Weights of a small mixture-of-experts language model, trained from scratch on English Wikipedia.
Size: 16 layers, vocabulary 11124, 27.6M parameters.
Below are experts of layer 9 (counted from 0) of a mixture-of-experts language model. Rows are named router (the router's row for the expert) and show model dimensions 0-95. Each number is 128 + 32 x the weight over its row's rms, rounded and kept within 0 to 255. Numbers have three digits each.
After each expert's rows: "gets" lists some tokens that make up at least twice as much of what it gets as of all text; "raises" lists some tokens whose logits its average output raises strongly, later layers aside. This comes from a sample of Wikipedia text that the model never trained on. Tokens count by the router's weight.

# expert 85
router:093103153097130116110109138109165169138062153085152151061158152098135090117095227172054111100172154137118140166135173130114122123153075142123182188134157089133100115126180128139132110148134113187100123108135087095179143082083131173144117162098138137121099107065090140176125167147120115127
gets: "'", "j", "ag", "z", "/", "ad"
raises: "town ", "ge", ", ", "map "

# expert 147
router:103187114092112177137066097102116135136110090122194175097155144141150134078124135147105136079133157194139111154128116171141166106193104114090119136120149087071153156137152139117152158133139140157146093196136095082180152104129082152108160171076141102026141095094162149162160117126114130144
gets: "by ", "on ", "released ", "used ", "built ", "made "
raises: "what ", "that", "ally", "how ", "this ", "there"

# expert 129
router:089164109105128142131096146082116185161058101091138166104119154133093106106163152177090070104148143181086091133121123097082148085142082115140158166159172177078135081145169125155198191162126178158170123154140104105161129095166106127130132126133176132065106146132103133145095158158102095158
gets: "ph", "ol", ": ", "°", "ic ", "om"
raises: "ating ", "out ", "able "

# expert 77
router:050180184125069118123049155140127149129131087101147171057122176161135129092150132169091140149154115140138078157138107170116138147154087158069118106156127139073091126194153131068165140141147120134129092184126121139138128087113064131166162158090136121101160141089097183143142122104127132171
gets: "that ", "said ", "made ", "ing ", "wrote ", "about "
raises: "how ", "that ", "that", "them ", "several ", "him "

# expert 225
router:128179158134120145176147135128180141145097118102161230089128184117130137153109120140100076123131120161130165089113142169087137117170110149118199142176145136090037114141110132108108139130132173117118061160134115144107145039059138139131141136099155097113110124089075095125136169164086133150
gets: "s ", "his ", "her ", "their ", "its ", "the "
raises: "own ", "entire ", "original ", "whole ", "highest ", "first "

# expert 228
router:133119178144109134190104118096129116093106074135146136094176154200126113085109158134069167118172150122095057144112117180127138121174105139148105119137155171109110120134159148166123151171121097128158062154137088106210170118100081195169129109154130125102086097056079124141122140172138107130
gets: "um", "with ", "é", "uc", "x", "ly"
raises: "e", "i", "the ", "see "

# expert 198
router:094121165138065155149073208144098146136106110110125167085183142211123112095108165145114074148178151144088092131087165150114135106159098085101128133168137135113121113110185109135135166151156138110115137131178123079153183098132064136172122184108120067095126108112150191116139142137127072109
gets: "y", "e", "om", "em", "ter", "B"
raises: "he", "e", "'", "at"

# expert 209
router:158117163054134136153061149102087178110093041125143142135154191143133088099133149125091132094167110129109094176101106114184118104168057110150145134143096119153149137120139165103120172205132147174176115166141092089138168099104107163153146170127130134061129125094112124142114160097185136149
gets: "pl", "p", "tri", "tr", "Pl", "V"
raises: "ight ", "ay ", "ound ", "ump", "ond ", "ic "

# expert 188
router:110130164130128141118119161071141117136080052132145174089168171114126104048114152183085065110203175124162134121122110171096148129158105155125147127133164114130082080144162144125161150112101154180179119138138089091171148123126130113149176155139082149084122114124097093185164085078122123179
gets: "am", "sp", "p", "ab", "\"", "qu"
raises: "ic", "oke ", "od"

# expert 136
router:146196127130110148147112183103111138105079063135152129095167141158149112106119131119076085098155144163121136121140104114120171066197121097101173132151121123053052157159139098123135127134121112177122124143121097117180140108044074133167195155093117127125153101073137152144166186126162108132
gets: "| ", "|", " ", "{", "14 ", "16 "
raises: "lives ", "Total ", "following ", "associated ", "surrounding ", "Other "

# expert 114
router:050121167112103104130106114117145112123074094100119182110200129133148126143169175138059137082200118135120116145113130145147138132127080120083136175129194158092155117121151123152129183166147148133174147152123077086155161041141094126158137143128169151072097099085123166100175157139160106139
gets: "0", "2", "5", "1", "4", "6"
raises: ": ", ":", "-", "/", "; ", "\n"

# expert 124
router:116119152114098151142143191049103116133099133134147196129125196120167115076160127134079081108124138141108122136141141114147129105207104179090157131182158115059131112131118140112151152191143094133131137141120050095132137112093075175185148168086137097137158128092135148163133190172113098148
gets: "the ", "The ", "= ", "This ", "Its ", "Each "
raises: "first ", "main ", "entire ", "last ", "second ", "old "

# expert 195
router:080156141134128176157092116087158124134094056101107131074169179169150112114150154136066126134146137181092120166146140146120171083185117111100158140133144130060094114158153156130176108137122126190136153116165086124182153086065135140099165160070131110131132066126092161116167142121139068166
gets: "| ", "|", "; ", "0 ", "—; ", "— "
raises: " ", "at ", "W", "b", "S"

# expert 201
router:102101115081138126163128123073080138091106107126119127097144147141103093129136161173092101090197094143150105133109147128091168097172008184157135173173124156086089124157147105134145152134165119160185122141151091105147162096120147157109176177142143140080156129151139111172107165097115093194
gets: "m", "st", "l", "sc", "b", "year"
raises: "NED ", "augh", "ated"

# expert 83
router:068142170115115139150111167123090206140081066119150186083190139117118078121092178130086152120168116158105119168105137164136137102167060152152143163107177144145119112145107155134167147123095146171121091110097099120191130093111092122130104140131162088076167105139137166184130190083143095115
gets: "i", "b", "u", "p", "ch", "i "
raises: "taining ", "well ", "ving ", "ling ", "-", "’"

# expert 53
router:127178122095124190141072120111112132105105063137179151122149142167110124102123139183087086126170104144121079142147093130066143122165081120096164135112172168120162148145126134147135162132194118186122104129134089098175185079101086142152140180139131114087166087084116156097135164155147046163
gets: ") ", ", ", "C", "3", "2", "1"
raises: "ids ", "ies ", "id ", ": ", "id"